Below are experts of layer 5 (counted from 0) of a mixture-of-experts language model. Rows are named router (the router's row for the expert), gate (a neuron's input weights, with its number), up (a neuron's input weights, with its number) and show model dimensions 0-127. Each number is 500 + 50 x the weight over its row's rms, rounded and kept within 0 to 999. Numbers have three digits each.
Before each expert's rows: "mostly gets" lists some tokens that are sent to it at least half of the time; "comes after" lists some tokens at least twice as common just before its tokens as in all text. This comes from a sample of Wikipedia text that the model never trained on. Tokens count by the router's weight.

# expert 102
mostly gets: "defe", "thre", "third ", "medal ", "decid", "MPC "
comes after: "| ", "|", "cl", "–", "; ", " "
router:571472559520556495575472482506553557515526504456544483469577483395444455445500541433458611544481526438549645495565533532484483524500467476603530562556518558550446505462588447489539506557486555639546438522432365490419451471539563481442528512495444415496479509498554446530531448522478569601544508479550515447607535532470509504515535489491495504563448420443494548530531520459460522523513
gate0:532477401539507491581448536612488564506470506467500427488544489461477451447553502473447475532581459443462539550527604453502506517519526500506458583442517518559528484471509325519540477370464444540532477500463400442470492490490512533500501580561488381423439473560589459460581477403469501517431444491487455455446583470500549505506523518512567540501547551498562477536507483457510548530383
up0:461523560496529540486502494385468438490479524494477541411487572555501594625438548504506574448540557587467501447427457557485482532455483533470635487520550415412498446497469573447501496542581441512422473510563554501557485485583579515496456455477513587584565504470417449568432537586526491494499547514506606591498449540541469458477462517459497471466442504585524525496500503536521455525577
gate1:450486463534514573574483543519545587535550516658490503448457540413496464516482461535428476506468563508540502479561465587531556522416534564542498490530528459474427532461468432493518482597494515485486526459597457608536509567484489511399550449484422502450574393582432465548523440509384510512504502372512481508516518530466482523588514478518510415496618506518510498520573509517428539475548
up1:541503469574482522421590599588437505474434538485484477419417415440623555489538543535538547486530487490421518514512480515430491412524532555554506451507536516473443491514624553519478510370510527469560496556454497492407589528496427498522487534488556583515522549405569502480508472542561433477415510559429494457511456406427563477559493541537525546480552454507558408528531485507545487501497
gate2:423460559485468430469395520520497536526484435445514484484532491548491536457514580437503499544499557515492572573458512534430512445519550571562492532547376539512446440442503498527601582558544474480542418486503504554517550551588444432487549509439523408500487527417574376574475426461543574591448561476508474577514524491429430434443470600488522587530443481450511510520547459488508470509494
up2:481554504496470493534492486548540509481491391479518483478521510612490554414496517470463526507453560578505512517439444493511468446543494611595472528596427546483403479450533536528607555557551441490574476420542540519505508505572508470481533528442569448570464576405545397553531402440540533513459531473464545566482547485478448408476419571503519550562493552465477534574587402509484460494451

# expert 8
mostly gets: "Mar", "Ar", "Per", "Ac", "Phil", "Rom"
comes after: "| ", ", ", "the ", "of ", ": ", "in "
router:532546544544519389574453530397480538464592550489521503475478495538462523463473495514517534540509569535477552533511427450439476418569529442530455516520478567443479415546525520493558458497520618561475466480444435375465538395501464560487508499409477479586442463539575520459566456503579588471513457410491511399494427555569487536439512475496576509528554421433492536445489468478486496588450
gate0:474471492435460527498555489506517415438492551529566472400571492486466541532471461495540492458539472512525497488495507612555522476571466436503652496489558538508502503497553503420495540456539494511413434429564494528483460495524449480552534507449409589499434462487471434496512535524553513489358531479414528429439374515426573498506545454537467504393522376497511478513469520446561548391453
up0:436510511434438502643465517499439411552580534492620459485577524451503522526490490571429509581468543538459452536519463477528518489479480509602533497624522574525501541478427467524443477534588523528483585481492429452418513495558479582506514552458402489551440462531543509461568540506542588534534463497447568526514401507515576487391463456496522522589439465495511566526541582548461510505497
gate1:567444446452566415472450466502533540542503519475499502536503460536471572523516517528468533515516388508450460560651489483486472499460515542453532508449523604541484470539476552573448428484481469526480469490522478516481489424469431466545492462545432488486421445408498377485553411425564495518435447482439525558514492550521537497445549480432555421603544508475446552483635493550403521588574
up1:535585472498584445454531570552443520552482516512507531521468484489367445549510471585395498527465449536461564570546508534512506447511481490483431548526414520415504421529585562475466478516478503619561521557542486512421495457536448575467534474472505502393539472482514438463619419425564559491462451498402509515501449538484513529554506542434538507516391555508459531429495525573557539585535
gate2:547480479563491519429515439477471548449570514474487434508568497469519503446499534470549439562498526363468503448547501466552538505530567521467528613539408618528555526513608412526470482492491499420452506482508468580540501485526416441465404503461487550481468508427497474448468463510425485524493465422503529427509621512612525529402555460434477567445439453403529546538458504432516440448507
up2:423550535415513540492491481514503527546419555458483426497387529442485502601439362494450576429502480589485447558522511531502422476450504492473444520416504475501556447446529529564508491540404574597531499452514496466504542510450515411570513569515434526558483495484596485514461555492517519589523546453506442496481451558472566520535436468522492495477585468526540520481517478582502459676536

# expert 85
mostly gets: "193", "194", "199", "192", "29 ", "197"
comes after: "in ", "–", ", ", "In ", ".", "("
router:476507553567462446542471471452441573412577522483473450442504469498553493450513513530565550525531518563588554462577401475499538584506557525590564508461387559572538475493541483475557470486419572565528457554475442424473482503518533575545531496522450420480496560492510532444509435485453527534411404462463569513569480491525540542424542439560542608395523468498501569438550548533471425538527
gate0:466459517602545431562450425547436508458484504536525586566524507495469557493511566472515552555404513411542444542490497450473538439585545528547595506473475519511596542428574424370466479602465536550578462406524439442585407476430520481508433568588452570456499461540559472473509483489533431437465486430497453463485445544493545549470559523491527516476518449518512493516469432482487445447499
up0:548670539483426564559564424480540438540481465495510349497462471424625477528515470551488477477542451530452550486466478486491456542525514482545503451535506410416473471519498570561493504526615483464498444508447509491433504421533550480539570381464538465599577548528461510523544399499507524561548478546451469510549515480506458543495425548527474507443504508523459484527509526548469626488433
gate1:554529541491534424508543538396544461493488436536487511498521548498479459620563603486499495512539527641439518535547477520509417483550502527475596525435550468485514525476509560499525473515584526392524492465576490425405549474507525538477555506475488466416560563513508426461396460483450533466418507377452574424520533560584373465458470495502513515535544514551503472518550415442482485455533
up1:382503483506520461534488507536595526505495470461476483425459449593532622396518493560505595409495535557535655497450501447540501437473472469545435502571518577507467486563562563483516535511523536545512490566448480498575527576603545546413500494499493464469524473483537515561503580518538492554457493575606469472565465522510495449404470470554455454527476505526519540530486487423530514641499
gate2:431530477563455457462594497500532539434453518488522514509537529430476532459518537507483509536411540483531479489545468420618459526466481403414453480507483445521476552601578449478461554604392471499549521482546576466437468494520446521503542411504509440460482459447552469479501548511475564407502575427489421490497526481489592398456499505618544525521507530490475431570436621459521533598502
up2:611418474481491523494465471481436506488392483486422514451474548589473475468464469466507478472544435565527508490454506474510633431464458549543461539537575544454559446477443499543555540559576478521505506477520493521504537620578529495370458498534464522441416416561424517551563468484547353585621439512533515532503515583488484517475485516515509428471515511485499435569580498502551476471518

# expert 111
mostly gets: "Ar", "Mar", "par", "Par", "Dr", "Ro"
comes after: "the ", "of ", "and ", "a ", "-", ". "
router:502532552480526457522443463441484537471507500443504498473469460425483457506447635435542479519523520456533575566523457469447519499486540464522434506519519538518442500505558507533561501563528599556529476503475355446497427386567505585453536519520455432598566436578565555506533436558484598526481464458438536430434365594492504486510481452573569432479517449507474460512601523476488537526477
gate0:491508625590537501512527445545480506442473487380544473505431538455473418427567556594502451473580454459524543583518403534452540554475524373426505445494530454422474513448463494554507484471447510594584503458459499386521536494515500612498467491528535520506484508518488642584462506514449519492540420482518552493497548586498564466430467541484481459532522499547413489539528501465525427521542
up0:487527546499588517522565442453457539387517515544503539451444557491405516491515496482591465485567591537508505446566492460507488655503507511465454623561475492479539444474436469542540472499501570542480510533581493453531549484505511437457571515518578603580564507537435539610477494538427531515477462490515543479490549536432580404502433422535474494564517523498546549567491568521403481555568
gate1:525517466506570543520534561396495463475468490538526510589501472440581467547448538523462436505464526529494516480462562535407423472450478484526454575458506480466451417487564435484503567564568474577554453610519435470541392559460506467628502405491468569578526484535532534559467530503476546492429480461507493491532472505553547449493398449372525436485443461543556513538558512562566573419470
up1:603519569429480550542515512451568537401500526598576552457454423385538448456519536561485471549521522518385493500441473559439410469445510530438512417526516428497412437437495518385505442486520436538569525514520485405563531513466471477634518462484506482573462556484436455521505525531482524512515596460455518529538407518492454491529513489511456541524556495480533519514487547565540457442394
gate2:532454483574593477507565518559456501539453477387469459507458495526503580555448390517542485488498507482591494524447526466544546530458485426467506480520521558504458525512532501516551499535446427569446466515647565529495539468477447578511457508585551622561438486559511471482518478546547503553531556447471490423338513564475440525499546507435474535482450579476429465470583537526538550614492
up2:567559451402488427512560481457491510489444452547554585502472481526425428526519560541545561443537501473425531495510504584477560469427535555475482444471588443463419446555409429519489443463438479456515504433500512540557531477534549492592485445456495597542450610460539521561553566511422473497435569479509529492559414461464454428583480580547596439484449483440597475457485487522486463478508

# expert 88
mostly gets: "6 ", "5 ", "1 ", "8 ", "0 ", "3 "
comes after: "| ", "201", "–", "200", ".", "199"
router:579507595469549448549503427469484542389506518526458481488525470504510481431512495575510611552513528491507629451590420515581446571494560535589533556446426581494507463507568501554554553541520521482579509532439367438398438492531583547509557490467500460553532499532521485500529446491529550566456486484490547498626491459534551517479561482519476506491456436514445577458584520480529439560473
gate0:490501505502445444512502481442507447544468518528476468480503535455583599559574431534539482382488496486508523511489449488458498478531518486501379541562456427559562404515444508499471512507572521395583515374495434577546554424536565526525485482618537444545529500507542400502501577548519540483458416436594431517503415508468486508438563499510514463553583525513524612522541517457447529549441
up0:511464480600516538417583468421479536454509501442550531480470466514424444457521501493447503532522578443522402457440482489532494547490459436441429515539558485450428572470547447499513549470457460506473471462485510445530443563474459502610540417432541554324525479527451566561561541505470427473471523579447443426403527434522503519555459438549528506380458496451470502514535567448491495479573
gate1:483508504543534404416616399373494458476481550475438471518482535433537480468414523475516477510493545535508504480546512529511464599531455505472521494520461463508592373410513491502408470532526417561464565506517482496479453516591587462498564525488536545522488372505502498528560500501362507466470439483486464543391492501562530505425564475511539446438543507564433565532589548550499552511514
up1:509481516555483468441475446413517441481513478486565434511510563501508548418392485418582431478533610442479551545503491573461467474568548524525469483534467560582585393462427568445409470604517567515504515414539477489480487478549523504509554471485444537482484550486562510548509616507467459529537444450538578508434479543457448445397468513520472410452474567500386546465536473520535510445553
gate2:537480459499543503546518507506526466428569444632544490546438490505518455530434530550571557436540531503492581508571477543494514526427549478516441442562453462542527434524549504516482481417393453492475550456475401553506616421555510545566391454584438533530505394526524519436503499548458504499522462503489460542439494401544479490597480606528510576524517470434437606474511497493525409490469
up2:494470550451495482519486555508591504458426455598519459463416574446498466491474503477494514471536428411558521550455542484482456538450561438598493542456530410520489518401579462522411446495536520471510458481458442453535496349449497568492631496502379586562537498462559466499548580511501483477527436473573525497536559507483434520543502546476534444402449469488485487582495521595526547465453

# expert 69
mostly gets: "Rec", "doc", "direc", "elec", "See ", "JPL "
comes after: "P", "p", "the ", "- ", "A", "The "
router:650551554491572441544469433454510519483537499451529496555512588477450469523472565524513530388520549588582541537536524455534514526470463493529433499480569480609603438470580447508514499552549577548425408522489466407478505502613524510497571468441485470544486427536548502518533458573375519506506497449518533459526455599489507481423433537470548511566504524439462540485569493474555512523565
gate0:527513529562578540527476481507545524568482493430529501432534518532452533531531476450572569526522558475523499565478495521443560485526582526475557479574532410548551509531504431497492518595521579538507484504470502348474556439521566523580502371439508502454513398523609541465543578505444468439479442491508476538570422564526494344459556539432488486504468471442509415453414480462552490533521
up0:544548531555599480541524548535547533534540452470511508576462605576457507511490473481448587516533547459437530561526516477538500433565448488489529505510490464546536573513411487423485512533511533536455393515455467418457559500538563610576515410484497431484501341517567503569525518465484368493429441475532505557554515556586541465442417496519481511484446547477492415444424480519575467515497
gate1:478575518519582541469379443470507514554543479445444536587445373514479554437411477477550415419508515535580542499495565499457454455509480483525516552485474502594513542553617478501442553542542471595498473439510510496537508566523481370478578490464456550439424467520495584499522497488544521381528477442526563555502485525593603437465466465487481503485545480445456549542511455505416518522455
up1:509513472477446484495517600580540539463456428503535510474480473467534509470549503456479508625520472505406514462483532562571610465437492447541442377524567528503508501577451514527562511449369535548480574543546498528472562516509494468551454507549398482536469531514540537448526520598511419498460525491528420515480462486409510489483423470544459409595491480444555576513444538568468356553502
gate2:485461562526544455599455512483479500472560569555517507465533535517506538511411555458473447469518547459541494529451538518457440437496442474489610552540527472533496490491619516519587526412657500471455482532426530495545513484512519407519522444520516642427629480524579558421513394544567494510449467558511558512436511527397487501438453539499552536502548481508521522466509480473541586428492
up2:447505477550468512452534436465526472600436534498458501485514433437502490545536502548494522464519468641463544502507543496478499593546514494496499533510484562504492573416473478468515534517414526623579541507483416505482470552525555532457486521612420469506416409479485475479525505408405490560553482447418473514489455428589495450515569524533550577505513541548625445607492472493460477440619